config.yaml
activation: "tanh_gelu"
moe_layers: [0, 1, 2, 3, 4, 5, 6, 7, 8, 9, 10, 11, 12]
tie_embeddings: false
steps: 4129
Below are experts of layer 8 (counted from 0) of a mixture-of-experts language model. Rows are named up (a neuron's input weights, with its number) and show model dimensions 256-383. Each number is 128 + 32 x the weight over its row's rms, rounded and kept within 0 to 255. Numbers have three digits each.
Before each expert's rows: "mostly gets" lists some tokens that are sent to it at least half of the time. This comes from a sample of Wikipedia text that the model never trained on.

# expert 5
mostly gets: " his", " its", " their", " the", " this", " new"
up5:027155128097103142148156097141131165160141124076160122102108123133099122142099079136113131167139136089114143120097147122084135121154113124170147134114133104131177188051120122153110130139148162126129052077116189130105103152155078104121101155148106095182141104064110176159199103158150125143155132063154219044123161134130205198154148140132100143126101098100150125125199182136156117123136
up6:149103068098108129155137117190154091118127131152071107088145129091126123140109127150189103128143131076220125192055138156125123136161124098146106125107118087125109105150110099217137142118063153130127154114158129134139104137155148121164169193095102132173135111119102132058176102056109149095099192186097112129181081109083137133078090127144139130118114206138166118092116119168165162157104
up7:120114109114113102090160162185125115145142118094113164121158143096157101160094131142092144176105141107135149103135062127194109119082130145077150103167121141128104105160094147103119133102038106190109145068168152110121087105110145122178138145173094154123103165126115154158143151114129084119147148131168086119142126173156145161154125155087115163123069168090135141165168070138135203155109
up8:103117098079151114072096079129142131172150171153159112142156128161143117105142146175109136131138102116111163175099162039119131128141141110122100166105117134121135168121193124135200154134110141195105204127176139124115136090150120101138122072089100193136156128140104102107161105089142164115113135142177189080106114195148146102101114050094170096101165187150100142089177118162128164135123
up9:118157129147104143150114133131100139162142132091121076101154139194086142113124128150161115125110139112120132082152167162098141113117178124153140097086171097068128145154060170156131165125125126178146157091157172143109117115137054186142130147191173077170124144132106136145170131128156053159124098139161168077164105157083138127139099093147123158135118090082166159096118130145166123133098
up10:136071070107115102113138165116130107137126020119143149055164119127181162109117082136171114123119132130105163120120172185074110133128121174147156132130155159131108091081091159128149172133071064170154092055125142099097091067144190055127134140078113109107124162164101125034141140166161174153129157136081138126133134134076078149133065122125134076133147127153148163131120141170054150080117
up11:122191074119131079165185070160080154061145143120111101176101136122160131140112143082132135083167112151147139192116150184177099195111117086169048134132080129079181089132125141163131165119160118134130182097144170116180152093137071163137142117106164153135163149127063140127116116151100180111124136151084131111140085076124135126144134072142133105138112123099147125129167186173110122079162
up12:108137106179158160132114075156115117121098090148103063060116103094116122114114138073124047144147106109197072131094173174096077142159212056121128110149105115110111111122139111165107075144076057153146155116178165111153124141117097135140106111077107117190103115107106141122153098115111138172149148111158120125157147106074161145038144067149113075181112146178140144132169125141123111102129
up13:138086136127167114084112138167146164153082122053185121156086114120145090088169123130149101124174168143166164139155113136155148115110140171099171073140109141126115177125097116133131152111153132150098144095170125163121153039126149143135117130087077181114075110119078116159123108129140083108105096137098182096195087148179082141122173139083127067104098081168128121088146155203128132116128
up14:103061104157133168101135125129112137079099079093174162187176112121138122112131121134132113128130149124170098185187126118176170183116075096145106157076196158100106215180111056106120150216105121117149123093109157106132171141125135140166127154101135135119057116181170124127138145129098138125083084142115155163125120128138191103129166052139135147156127137134092153094136145122125159081118
up15:213117163128141084123122133124108067137060116146105139097121160126122085142107118115112154165137099124202115141112130137152063154184067161143112106133162084167111112131096116114082141150067116099077201102181117108169124114134092117154116093100169144064135127190113166164100131100131135141140176160171087121181186152060104102073131138113151127142118113130141130073145115183117172107116
up16:072108088089118093116124147161131107137124132140160160126117096072079091120167098113172147113142064093137105112073117149139164103134156150174148176137102093121115200132129089178123173105138172090142144127144122116117085119180125135139123199082074091159083116135140177126117220152044084121095143135190145065146123054090120081093112099108147122146130108144134090109098131071064120107172
up17:106132081208130081073098105142093181132061139153135148155137118124106143150197101079138133114161150184101127101235113091060126133141142124161119192142101146092132172141084128115116187160167176051168130117063110136126084143136178102145108121130091116138102121193092107161153121116219165136120155111103105179141127164158135112132131146111082156117162197117137157109146113097079125188126
up18:107074050133173139154184121145108077111066091124152113107099118088109093102118109162146110122135088116135198147113101191084178064114210139171031098168146100157110149156134133164154097143077146118095107109064148126109148140105134172127151098088098113093089113145130116134108121161135144128155148172155100118082144125126161149131120151124165136113129168103102126119198074117099135144114
up19:172165108114169134094132156109164177129147156153133117131159192111140142117165104093090159175085152133182070099160130137103167082139145071141133196133126162121138171161151089099103140095141207151126083127181091176112100088172155158177065162164110129180120103109152118090174131127158141118080133132203163100153073145167111108068108131064085122092138145180082191104142171115153090118135
up20:130136156166177091114089173112133172102127147115189096139144122118127093123103129078109145173113114090097151203161144178088110118140112117164085130175136133082118132144113175106141174120127166152142147140136111119173128161126091095150119119175088107121173108132156150096127145073062128146088115153113145075189184146191102116074158186118171125103126124091139102097101116100132134146140
up21:153177118137176131106155191171159128087180127087092117121124146088141179110134186113103116096136174114113155122114196108134136122163098057207109127123072149157110167154057113090110173160152111173165163131127131073035112131099093158139164082165167109129139117119090120120081201142099096174164097190158123125127117121124105160089155133147096130135130127117115113128113110125153120155091
up22:142152150134138133158119141137105090166119125152086166051092128171166071126179131098109115099131185131121151151138147075136171096120103173179115211120195167180148104129092176127154179199156159157119083149106160127127123043144126124115115152068085112148180129067148125149166161169088128116121069144135119109147101123141104148165106103147086152151123110135103120130184126132106167181103
up23:169177118102039152126127116133152120144037153158077131139110178112085121108134111130185109099106139143090166131129084143197115101136111151133127124083050098136180107123094147125078101153110149098132157124123064122138132084115157159116113097184203173178125113154125111179107062135118135157151183099055148128144128119134104161106121144155185162138109080113110115114108142102177081101123
up24:175167117104105099133140134154057096151178098124108095145108091159093115121132152106134093125105131143123052073139158160121168158131149087079098155152128148108090102118086164139113174089144156066150105080136110141095114128093132159131084092139203110145144096123148161147125114121138137141188182137133117154168088111137128092142126123092150157141207099162157135140098131121103122141157
up25:104159096120144141106157198149072098118140062132169121120180116130160106104130094178109148162135100142131156120136125117110121115152185139174168097134130090167130102132182075102129117101163154150131111128149095127159112121085114098154219101060133142168156039091136096195174142190154128113082184135194112147127162133096129138124098118135123111129138147111155127068143120077133155078171
up26:163167211135065142096113157137138117094157123138150111099106124141126178177111104101133108182149146065152091127127109135146146098182163132202123192117193107103166136107152169119128119207125055136082103198107102172123181057141138113089103063150184113137196086117132128140107139159084101129158051122138176136174102184141124089100084163140147179163140131156051130109136113213148098137128
up27:140133093115065146114106121065171127139124094075145130102130098129190096139150103129125128098105180182120164125073057175179136089121196163169151172122160157114133111090121084121119131156121134182143143101072146141142091072055166048206101111139134090115101146095142111182044102199092080129080104173118135201116169125088140174066145123090122165115094126159161129158061115082153177057117
up28:141121143132146132111106132117137130140139140129154094125122098143119131071152133083092088174102142099103100152121143166090090070111135126168204135105109152140131142159120166130145133141156159155135164223108143081093115115131114101153150095115089147141184124101082147131133146150182164167108125130097116057109104195144154162155137121113109100097178054141139159124129117132117116125099
up29:227121176104105123069112120138109140128128140145135090128094180129128135102179093245080122106140213133094119178186174179143149069164163180140077113178163154123130149140167139129120087110112143144171139147076151128114107095119103098163104153112113084120135115102115151130160145147105125112115124095117183073169131145159146201156179123153151146092118101141107149103127152155130124089104
up30:132063114096103052091141102117079146124112116112108212087182156133077157144094056162195123188120093108083122078181160113112137090163069098110147157163085122139095175113070169166178147097142183170166097066080113148137154118145155140119137219148152068117165136140143094177109175169144091123144124176140111132112095130157148111108094117152140147118113136180113179094191133109101104092103
up31:123090121124148122108140135168172072164143126139117110161111158100062116131141124161112140106148116118172137162142134112102102164152152160103148137154168126196147133099091100169115146096089153178175102206144114178167156100118089170144156213124132051168181102077098166092161145127151159150133108168149142154139126115102160091106076158116048150171126181136097138134140133136129142065098
up32:135106191076147099086148131119138111141152112209153125104037075234126141145110144126114153086188130141152099175129134147147126124109171107102143094126162074159160166087118151165130131123108125117171109109164130130107107131177114174125188039146045175110096096159107161122179174089164103157124111111146101126160066122151132135148086120189095134150163069118091095173084111144136137080083
up33:126189141086137107091152087138114178138118102147115126119144154138113134106101142149157158097200099149146119154125128146113155119146183162136100071161212120121100163138123128121170126100112179138140088149098137150066173196094096135104116144107105124152117106040111099049102065044156098110124152155102117101156127164126117079120101070165129104143161113183143132159108103058144108086073
up34:106162100116173163079093141178121103164120201142123109080094107088125128095086122165045148113165093177113149151117044124148121159096087159158131126095165134101121155152087092125138139161110166175109090119087137105085157116149113142146118206155107160192133157150179150113128144171121143143070174116158110067124175143179111074125123125193111132144124091090134129126087112139126123194129
up35:138062140170118177094153154135109105141157158157097081108110151192115125117114130109110070124184124128167145142144142076133187132113132170158181194098159125160106109176109155176117166113167111099138150148142112151146119146121158123154140101129126143092088128051164076133117087141143137175112096147121135134165188171118154104191150099166079113115104153089164155152126090094155160114107
up36:177143104112171138075149148100123148151200142092120045090130150070131132100136118119170144135124129107114154108192154109114129153179107112126178122137123125143104156122136079232134069151105112145099132134154177104091107137135137084166156137145128142152135137124085151093108121111123130109097122175124076126122121153151095099119134149128119122147111109121152089135098111066136167106100
up37:091121188069134139108095144123137124172157141116109119015079162133072179136149108151178135126158097128158097083145116093154142082130103157155119148139100175110158153121068092128116113073062096186133144174119168117150150106134132155135119146120133140165103167065176105136141114087133075143131098137140163105160164126141114167145106092198101090157133116153136123146084128184166110164132
up38:139118167164172132139132138166152157124100123098182145139101116146125122170155159116144111143142142141133137059095181135140117115143154120143184132157179102089141120177120137086179161045141076137157124088149193179133106060106104144128127168130149130177158141145154184093131100135112130164101130145092096142172196175084129070141124146114088115134163153146107173081114138129100078094148
up39:148134109131069117139166092192159118140080180060075124141155097150089113034120123133153117125174120144109083041119120098196141143035087168144180166145131096148083164129082106118179116228173155125096094146168098145146153141166150092141131143135108046130108059182115144120145116154085144085131149135114091107121153112168114119079144092092128068122171102140178160097148141132152123103120

# expert 4
mostly gets: " system", " design", " law", " art", " pro", " land"
up0:089099104073076124163140113112106134099136088132101004113127101141092138107150160112132067109172114176179171129135143137129142060132113090103181173176123177183146098134065130080094192124108133188082129111153113121089129160137145156103141114140151149104140127103110191109136111176188047091137122163076126141165052174130133068100144150102152147141116090088122145097106134151101149140111
up1:137175100104170176192161097158158157142126166122103097172165100169107146114152106137129147133186077142159151138108116097165154167185129149094106125120093098150158144138090122107081159115055085085159067165217141099135128078093096164156131100108102144082125128084182128103129160110166106121105161137122129088200116168159093122202101146149146149167131155177079135136124100096164098144120
up2:087109094120092135175109123149146122114099090165072122131096145190150139171092154153180104151168098153137166092071099075136140112171168119149078103149086182157111135147103151195132120158117159095115180137117124114108105125120142132118154089138156141122153184246175132132110095092131185125083147111131077065149142190099088191157116087119097150131188066151085145109137123165107126138148
up3:129185079139162111136128116112189126206134125122079178132157133121097092142139080104128086153145183155117144129157140089084161119138161150099102161143106137114163136169177171093199170098109130124137144147118167115123127069111156107146172082118103027174160165091115205139163075105085109140100124127087124150096121120115089080119147135145100107173104102124128133109149109158139138152073
up4:119139154141120117111131137115160138073158152140093137158118162123144152119132153122129139078170065146170127110094187128146076097121132038120158114152098098129136134158060151158089073079200120072109109161110060110100074118107116109087112139148136118171151120050131095159094090135121114103119085100142079093126108134099096095149134120145127160133151131175090144137168140132099107097145
up5:135141089130120173118083115158175125161129038134068133081116125174124175110152106132088106121111110082131142116098096123169092115128119113153100132084154086156125169163111150139166146113093161125200108165101172126094101119061132087129110162162181113097155111096116114147087128141157113172085105129134121123134155119159085108125165182133128133185148116132086128097093091108116150119142
up6:146124120129077109121119126125109121112103182166135138146189150145129140129180072101114018122120096141075199116094115162136128112102153105107113127133122167103140126082136115088115102074146200126158110107110160083126158121077120107129169149121213087119161124182162133097154162092105128140097112117086118138159162137154090117170115090091131071107117155117144116153117144095100056107150
up7:158115160109141153142190093155136130097112138127103151153174234065154166107105105141133105065130123095127129108082134118116111084105162148156132156127176086159151156182182127128062105093191123139083125069162080079121142159151143152091072133155124120192167044129163149125129142098171123081164121106091124110074163115154118091104114097100121145062160080161140114111134121126133164151160
up8:115104162147052142138108103070135182094173138102108112153141168114123138123201126052171113176158132194127092110118103189116131181188075142148131154070121177157121097123115123121086130134169184162143096161049197098197150084102170167157126193120170122185148067147129138063177118082164183148137158151148160075142055118077124151159089122116176164169102125109144127146140124116118137092142
up9:056129053113189113056104133112138138120117151133118149170135133130134100113095074119128163125190147137171199090134161126129138165099118144154110116120155110081142123156120167150087128101141132121128152109155139137107174071090127121071179101057109107115100165159149092093084087101128153065107199144063053164063069113146123111185104149125142147155198186092146148098122137070070158109135
up10:091188136145093082106155139182073131136189122170089117109124087118127088131147115123155108107114112104095168096107149125136194130122124118151112156122089082124154145106145083123127092130140177139174218165052153126098117114162190137083106127179113135114056138175161127116143111183102102138133234151162127125186113142108096107166102165139153115176150142091102099137087124131146111100090
up11:049137132130087075110099088156146082103113155161110145119161077122131084102119126104135115148157070163169114059143117127077180111109150115102045089164122181089117125173084097114121142134149160136126164105201104122107045069126177127089149133109102136184132098133168152136113064180102115087113124150115150127117133133177142149171097152148115129116130173075163185138126120091085105145105
up12:146168082141102136122105143114111143152101072145105161058089151168083154105093150186093091119130104095152071132146102118176156108102093137100127147145132065118161146134157132155112059092178090098132115121091101113091152150111135072104114090120197111246138159141151090128109143147097152148152142155110129117142116102129166133126154140090123151153162152163115167101140197133108146086134
up13:139133125166135105095122073152158171142164131145119141134138134100126125151182103171156113127126108125113149130078177127122157165096128128178105107082129226147174127071114123158065126110123096086128176121091110170140117057090119155187150123112099214174059167073100121102098069123141122117066094132136146118176142167031095102107187123128133164128157159079187143126140118158004130159137
up14:131113161091091151130098140114119127147171191133166106073142138116102153141098113116153092137078177141176110105144185112148140111115171129159157097121136088085111083114126171165129147121144069096135089149145085120104134100158117064108063098120130114162175188091112121110126142143164131107097113141101161099143114131139127169130129115159142116093155096124134092103149127161159145099111
up15:070179070173121166136091126100199083113123179149140116144128100070053089120125173164149126101126136134119144088107139136140087157111125093143117133112153200090087168126119143133131101107151138079109127107187174142110117097078109151200152121076058113129138158136135140150150120061110130156149112101129058135102183149098092104173184152170110115152172109150105137108082140083173104152094
up16:152087132091169145057135133137180161135146100140073164112182149094132114138123139155111089125146064097154118118122162113127130167144110173155126135127119069076146127201150127120139093124147152137081130131097160123134140147095106075120069087121155209123134092118089151150130117138170179140120132106147137114139146145144175107108137140151183082122125110095128112115117113101113094168104
up17:164107155085104134161130175159082156161099094160116135128175169089138117102202168049125142102124121133143188195163165160095075121124153110163167145137111106091177165139094117125125118108119139145085137028115085120141052140086181094158077140169177129154188103127125198083117149131182127116157145125051187146106140114106127035097096112112167179121119144079114154178113113117119176191125
up18:082120142119103155126099099170166110164141138137145132075097155094118105151189092118059107089151174117130096097144114118109138124127090163054124139115137088115153085162130145094168097113106113062095192043123093168130121133096134182080117087147131051131139084140095145085115101097109152081141140166134108105145095096121124092125148139169091154127126106086128102080131142128126083082090
up19:143165129130110135153167141104145130154164093104192096111092101142157121152097123109126105122140110145148135188124137103148110126100161156112133178166128088142123100128105113163096134109188173135159103095118149103151113094145110124081116112152154125097136182199118149139131144130110138104140122122188173105120137221101135102159077138068137106158070108124179146115157151116143121129143
up20:098086079031123138157105112161153144125098141154078096138112186100148115123107150076125070127145090127144168098167073080089118068122140127163163094089158154168147138154193143138075136150150146091137126098140097175094095122112114064118149093124090145179117122125106125191121146097098060107093162121116162151095097120114155071098132148173174174005073063090158191132178107103162106119108
up21:169081109151117088141117096162124130099093128104129111178107229145038113110104052200164099119152111071145138157092115082084167142146091094131130091200124145163118158165097171128156125107152073132059118140101075156126097147125150158053112169132132160146175086119160122133100130146106085116142125121117164177155142162089113123162083128119158108089130201121136204143124123121147120150123
up22:103109142155164123173151130122141118151130119133158152104118146146102171065138166146115113131146095183136092141115114102113154100096106148158127093141132114074128148098147123185071103099093132118171130106146113080124113075204131107100141139128083124111127112142104109077173127158132134173114133148185125113097161139113120136078091151122112160182166108083121110107134138135164128115119
up23:153080196131147079125127117113107163191133061182107075102153128132131122138065150146135108142145133147139140142072095131143124139172121036103136156157138147089093051120142214121120199185103092115092112125104182107174154126149174104102156172161100165141148155175143167057135167148156102121163137124146122087169165186132121173106104108148128133130109134105087082120129115145156142093124
up24:133129118125142110104127110121125151136147103164167108116090202164141104143166090158111138089147201144143131154114086183106153164166121139127160133179139097109126165070136140095127129089092157100188153123091136129145132135126137114098168150110167069105118092105155109090125121116151116120117098147136106178111122190144113126162151123080113154150048108070144073130204166128089107124112
up25:126112156090102204119141200174099127105125147113097118101138120121167109132159159098131126087144124108101129093095155118136122156124137152164086133095117158141133171084187150105119099174154102130155178075087100108157142255136176147103157102163169135116155114140143131163143147097156133179095170171137154148162146157164067066148105174173115145090093118093117099142091081081094145156112
up26:121144120126105123132141116141091149120127114163088171059031151136166130087147096095120116091089072159156136093082155145128127111124115111118095124165113136131067117115137141182187104157199137110093161139119144135114066180191154135067128184123178091056024106110102191164142163122128141170103164131123119099144147128136164123150156097116108170255112090163123163149061122112105086149103
up27:094118088126142113059087165135146120106158123066096094129137130126115101137095130148163112134090111195114169069143123099072063156140077135133117134085087145107149171171139107128152102135140083157154149163065163115150153085158160155126138145127077166171183079141126077122175134091153152154135081152169128230093171057126114031106092105080093129152077171137112171202145121143098164160125
up28:082135097098164124153125150095122080129151119155147076190045089044117128127128137108088123136094151070126133120139132132149154143162126074132145121050159199107131140165162105093117161134138130096174135157158115130094151135096169108155066171107119091099040139147120166143158126071103094141170099088147126147103137153136142108154151166163070121134147102070100150192137167168137103105124
up29:136146166137182086133103132064164152126131127155053102155155186154118085138062090137116127177135159127149133153111206143099130122121139147091176182059159121123092121216145110131146143113128166163105138132149088170132081125091144084119124168226192117139109101135107087068141086148159214119126100124156117108158132139096172074144125148191193121138104067144145109063095177177137163118122
up30:157150098117147126147122149131100144113134171181132178076152154086043140071132134162119160127099166092174112119106148150129163103134159090141196190144158148128107174094085093114208101128128096155061187133070109220092114165095107146107149143098089179094158113168110087116135159092140168137042096125142114061117129139169134125203117140179184150095088131153107124048112109059139119088103
up31:128111107153142068140039113091118125124119138151095087112141113091070148114061085155100141125083132134146147108115095141088140109116090146156111155090136162123096157134138098109202091127122076166155104063127142113090128074113108039073090201077114114113126036161112167142097063114134103132146153165196146087124152111123153156138118142187125118132162116146116107101151155087150148134159
up32:132121186103091148094087127117151106176156099123074091092156118140113127116033172115140139142150111151090164127112077173153129126120138099125156131180145126132107150088100180195103097130125067169139107120102081151144091124154128100139132163123144117118144063141156073097116181169160160074140126133171150124125107133149148084133114107134124062138132136152143129094041173140140117108142
up33:131128116119108146167102166112133138140121118109103136156094136091114133129140144155187128145166107164124121085143108131073084099096122086193161099110156164134146136155128130109192111176134090056133156087197058204083092112158147151041107087094129139111084182080149120142178092135120103105151118199104141132140168124158187084150113141125138131128093168221137099089179182123093131147122
up34:074097185097100164090134186119170108125159144149095099126119101116101151087137127139125124087123137105084126146142127154130084117110087137096173174122095104137078111119166155175120103137133104139151120063117116061113146143052092071170090076129126164089129186133130122090151166086117116135155162079160093109152119107132105074206110168111181197109125134151122104152131157117122130167106

# expert 0
mostly gets: " University", " Province", " Stadium", " Kingdom", " Clade", "History"
up0:188132133071136154167147170169111127155148120121109153142170122163115130183130156160139119141144149133107123117152150177151191107106109152167087102170147119135116158161145098119077160120113130179176112153094128102144142074088096122140156096139125142095110164148141118158090124175133145108096134086113098080175144136183109105171113103135150066111127156116156140228141153107063088101142
up1:138135132122097122144216121126119127115131087066096122153120027114167150049122161149076172107124144106124106107145074130139147145174159140153078099095123104149111125094131163112151113154138108154177119136207161107149137097100129110120124146139148125174073156096070110095115097184175105136113151113150165079111163135172130133148082123137164128200117141155063129099086094122136077208183
up2:109158165114142131151196172149135135107114136117062094145130089104098116097107166173160131101047168060157127085153102120091135111073109096112133128103094141116105104127181113106069125167076141167190181179157155152134147066111146149164113154115131136109125137147097176164089139089173158093139067156146140089126121132072157080084134135142113113118111117097099159104105139213115128174156
up3:130148160104112080175129102145130147133133094138131077149139099100148157116095144087176166114100148169088164195139108136089108090124166093178159104122132105096115113123042107193125109102095115197165107115123171102152090118151186104096110115172185140153106142106125154099095107115121123161109174127203140129145162119128131128109112140145125106141081060111116069076150051133085105090146
up4:086107176117113142142089172146130112149149128131101123000156127130098114133131166109088148162184102073110134142067141108102084168091133115166128159072127130120180094140136157093123140172127100183166103095147154116138081145181146116189126166155139162095074134127083117149121123060108120190124107206158157119153127160117107156190061089111113094143139115157085120103154084171130116141080
up5:151081111144149113176145140156132178140099105064112128139088129145174172142098097175157191121106197121150108171129097135167136048116144169129062122172103119110125109192158141128116150094186087116142095098123095139108131106121124152084156062130160162064108098133088118116170111145169161130086170086122139148159133161168130150129118143135051133173115143177107170182164148170131165129153
up6:138128116147139109124139138112136122087126137130083151115197168181128099150148124147162135081123139076093111115162137127134115133169113132132125152109220118138204138106134135179132182177176081101171149079088138130137149144164125160093178108192079077101182095110180179085180115136132097137123103158122139122121110172110194116179139129070104117084170115112157093133095113145143118191171
up7:102172106155132120176123197155113101113135076141116136092160158147126162142122151132072135100056123128084168174052063101159106068117155126102081134097175109123096115119101148113118134219128118133129146084151119126173183108138131145084101133154152161148158085161152162151110074139158143093118084103178130142163125130125104152139116126156128144106182185138144191124146137089160091138092
up8:106112145147133153100178114126164157098152155158176084149113184107133165192155157164141130140171136101135070146086115114114238126132135097164096195113103055153119121097106147070165091079157139091118117138117093119165185148039165118133091148140160171109117107123109131136163127151083088107139169166120139112111144060068114110092110095122148129132112187103172121177057157119132101104147
up9:153134174065113070088142105186084153096168112095140071106167136104106111053175056075127124152183127160140118087106112154059156171130135138102082099068108123157138158135178157084136120111119140168159129157179183115157158129142177174082047148172096124125141092101127131132170101150129114160114129107131102135147149128145148149167152099185190066140090099048119128136095137194122085156134
up10:137129127082106124157157095152143095165088068092106150094095132133096129117150114139174144085149134141145127135121104119070106107161117112103162114125141132119114127149161155093104131096188091136145098118125132117102112150074105131107117135153178209146073171104148163106122179153113109159136090164149160055152182172125080103081144098120138112157073112135122143129156127136140073116157
up11:134153128131141148196122128125155068153122136084088082145089141138071151106155130122199150128103087150221138111096104092095193122162128137101145151098097130156074114094110160094136104188133164128130165104174093111117153105143117098119139098152126154116167127165162120100157165115148123108120116169171154141156113091087125097155112152102101075168138106180103137104030103118107112123172
up12:134116114120139139116122072126102127097075104161124160193149140117079159174179113137098135087111106145132171100099140126107108086155109092135124144096116135088076179099046155133163108133172180119157126167089063126118127082096194139135131170109137127154029135144076111159110140190119131104114080122110094129132151125090164125121121144140119144146106169113105104152084148103115142127229
up13:156168110167102206100147062148140114147110164165080086123130061124100097084118191132115093133150103144114145124105079145124115097171100106139145091126102133109140173125101154133127130059079164159076116129139089084095191071172112135086122027089136174138156080178209114128153146110116086156160117152149117091115106192163188153111154069165164114063207100122130135144104110114151021143159
up14:129078091181178074095162109125149124111110118126095099113127187125120119122126102191110133131149120131202112135122160173090177104116107091129131146157178056161121152113127194137155117112162127158195131135135134125198127121161111135158122116164091094117142138118157128128103111158171064131141101126105097080118116155111136103143157118117144137134102088104155105100159124139159125134155
up15:107126107119185123155171134073105116139150092158100149147155165096146090100160092182155149064074126163170127113149119169139089123166141056162140141167134088125089149149078165152188140138155207179139155125113182141114161110108112101092169098117158149152083163128129128100112150143103087138101094122102079095158165128154138161124160118116155159131118155107097120157123107134094096083130
up16:109106138109148163134107096128151065154088071136092108111112113127101134103092139091108124200130115082087135119147107192134091106127101131109075106083148136085147167161094129179083071187153122195151114101155115071123097142120137113098141150086169162096117124149115074133105103101143105124172179100119107160102170126154126150146114143112127200134117133064130127167132097086136144130093
up17:152121113102189094106141153152145085159096120112134106112082128142099084100150160164131128141127112037093147113155074131117133089070144124231110116176138099156119142116154077162136134109080146144104136121169124148147098118124115144144097131176137135094145129150097155137141092093094107137131097113189095139162156086115101114147143063148103143149131190122122100126118098192082151115183
up18:095168159121134112106125125109151148120099112150108130137134125141160134125081112139068115162127080102087092144113101116139153152156129105122141098081160119168096096156209085125057113181127143131117120144102090098189158143139139122105075138118126157135138114189123131105167125119124093170095135119096089155116118126172149145102134056104092107179088122141129198138084190132115081158127
up19:152122130134092105135174145128120087121064112137127100103098092130120111202134179132153174135151148133113131106124106122042136149136133128162105212086148194128099062167121166151075129095117113132128109147086127140074091113116138118153099130126158094114114153181104158162094117145171090147101137155066085160162218126141107178129111104117217072055141121080164124076087122104110104120082
up20:117103091130112158131097146143142151136144125119134104086090078119072112141108164122118161178105085154157122090104117139115131105088142074131113085169148141158032115174156166179090112082135134142176141129093141185134166149142076121140050150146155119124082103149101144153059089169080126150085122104053134072180087141110142157157094115132163129163077141125150142161157121100184154090143
up21:136158172066106151104139163129136133107168118092084101112111200183096185119126193167147133102140151091214142099148102133194156103143142123139117136129112088152194123089080119053150086137169107124108138161162215117087191144089139125087155146158104132148141195084143135188081133126107041128099121150177162114112138108133139101104088098128167154141105206086157105081140114103086113110121
up22:131134126182108167139154098099164126132165153078157145127114164101147100078122155123121111153100139121154125099081148103083189154159081058160197144127138073095144174138089142145110143143179088108135125119079093119107118092219167126104154132089102097141127135100127105127151161156108105103134072128135120110117140117232074137131160184141184133121145085083135120133141133153139096163091
up23:112118112133100104083098146118204051164139167143174142107158138104117165137115102076085153089092147051133141101114151103114111100102170130169137110199130166142105024154167149149095144155114143167182189169099092120122147113079122073125133102152056104156134073180127114178129156105125143139149141148154161137148151121120114097157131086139169154094133125165217162100157126070111142127091
up24:086135084066111105159086116152117158184133161174145102086123127195153109126079144152143127166081166121112126094095167171237213134173175076127133129118036169111091155174141078158078106130124095140086141118099069157122125103170149069126153148077156138159124090159163115116151119173151097089148117137176131118111146186137163155037100098132089083115092085053147145102109101146136157113140
up25:044135157118146045160129152109111144052151110168128128125146209128122146102128131078095124210192136166098147145151108119157123124070121116149202114155088155116076139109105154102164175138124110154101130094163167104110169114120118131166133117139149146125075148036154145146075137072130079124118158106149154113162142110159115072100100095186112122048148108051111115108121116141068206089139
up26:160143111108089186132163115078138065133139183074128073057151184086145070137128228124165154138158125072126178143120123153164114113175130087196149099075099129137133114084103086114090118063120108134062123070096126128148107143109129130073151142125087113160170120180106145071147163151107090175186130048077126138138164117156110087117147113140093144100117200144148095118118102106116119148101
up27:152139164128145069095174104139127099159133106123098144109156138058114089137199169110149170147121124176091155133138122074126131097116135122112169123130131106115083125108092144084175136085147119139102128077122125084092066214159109192041148106097159075173133128147091108164134180090130132115129137135124170154055146205146139159159130122101098131114130096095127078149193115103113109096136
up28:081146176184122073117129097123191149197123094135133158068118149102162117144134126094068164174142101095121154188111150116107142125141157116096116072082122163118074114074166085197135126158114116205173175122137070070170114157156186108140140123107104087127119103124083090116125146150126054130093091142133135140139117105123131120123061150149137147132088190106197074105145122150126166154133
up29:155169136094160146171163079109151106157142047122151129164155160127129111096072104138114133151121059112102102139126197100160126117107138117169139094101149083144123121122070174146114176148169138099137120108101128078117107127136148194099131071074135111167130098094122146152089155077144159090106168098135109133109207150190152180164131127130104101069116136124153131169071115136060113175119
up30:207116106149111161138117152093184159137105077110141128115201163136153110164120120082117179116142114070071162136178062127133184103150096163109140107163086071146068119176148114183104112104100167115120132163134190154131100029109134127176117181137164168138135160119132153126151081136190192147150140116120110148087068143141098154101130078109182099110070107113144129156105109122127081114142
up31:142055113125111136125184170187139183143128062102115119169135111114137124072143157153109162148131101090106145095132072119060131113116155087143118178102138193123169137134103155126084144141095136114140120109126106160162112118165155124154156107147096107105118101162129177133160149179145061173143067157149132189126083148196124137161136139066127106150162137127121104170124108105118168168120
up32:088171079136111117098096177086158107106151114070124189161155122136109176134134096159120127181140174127073154152167102009079150125143068088128142111151130097125083131140175147092109119136020156132086096130111109118151124087075188138099034110097124154093095078149129118113102081167137117109171079079143115146159181154117092150152126161080148116128156121129101146102103126160120112114105
up33:152136114113122122106140107112167051184145079124109116171109094161127174147153172150110089116135153106153177157083108170102153171121135134073133149125160122148135134131099161122133149164117095139133135154172162126134159092125117104140150117051106155120121127110129167140091113172060120137116129128100097106134150124128133087170107196198150102112140118075160207163132151098171108141097
up34:141135138113151091130148105095125082138107080159173113127137141084116110103131141078078114091123064160086144086133119108175176162208105127163149097196124085086111128150098166093081121121122113124096119156048132192130134122114149125151134215176156109132150104135138138143137083095145069177130144150093074151143097112127145148085135121137185141113083089119115086167159080138155105175106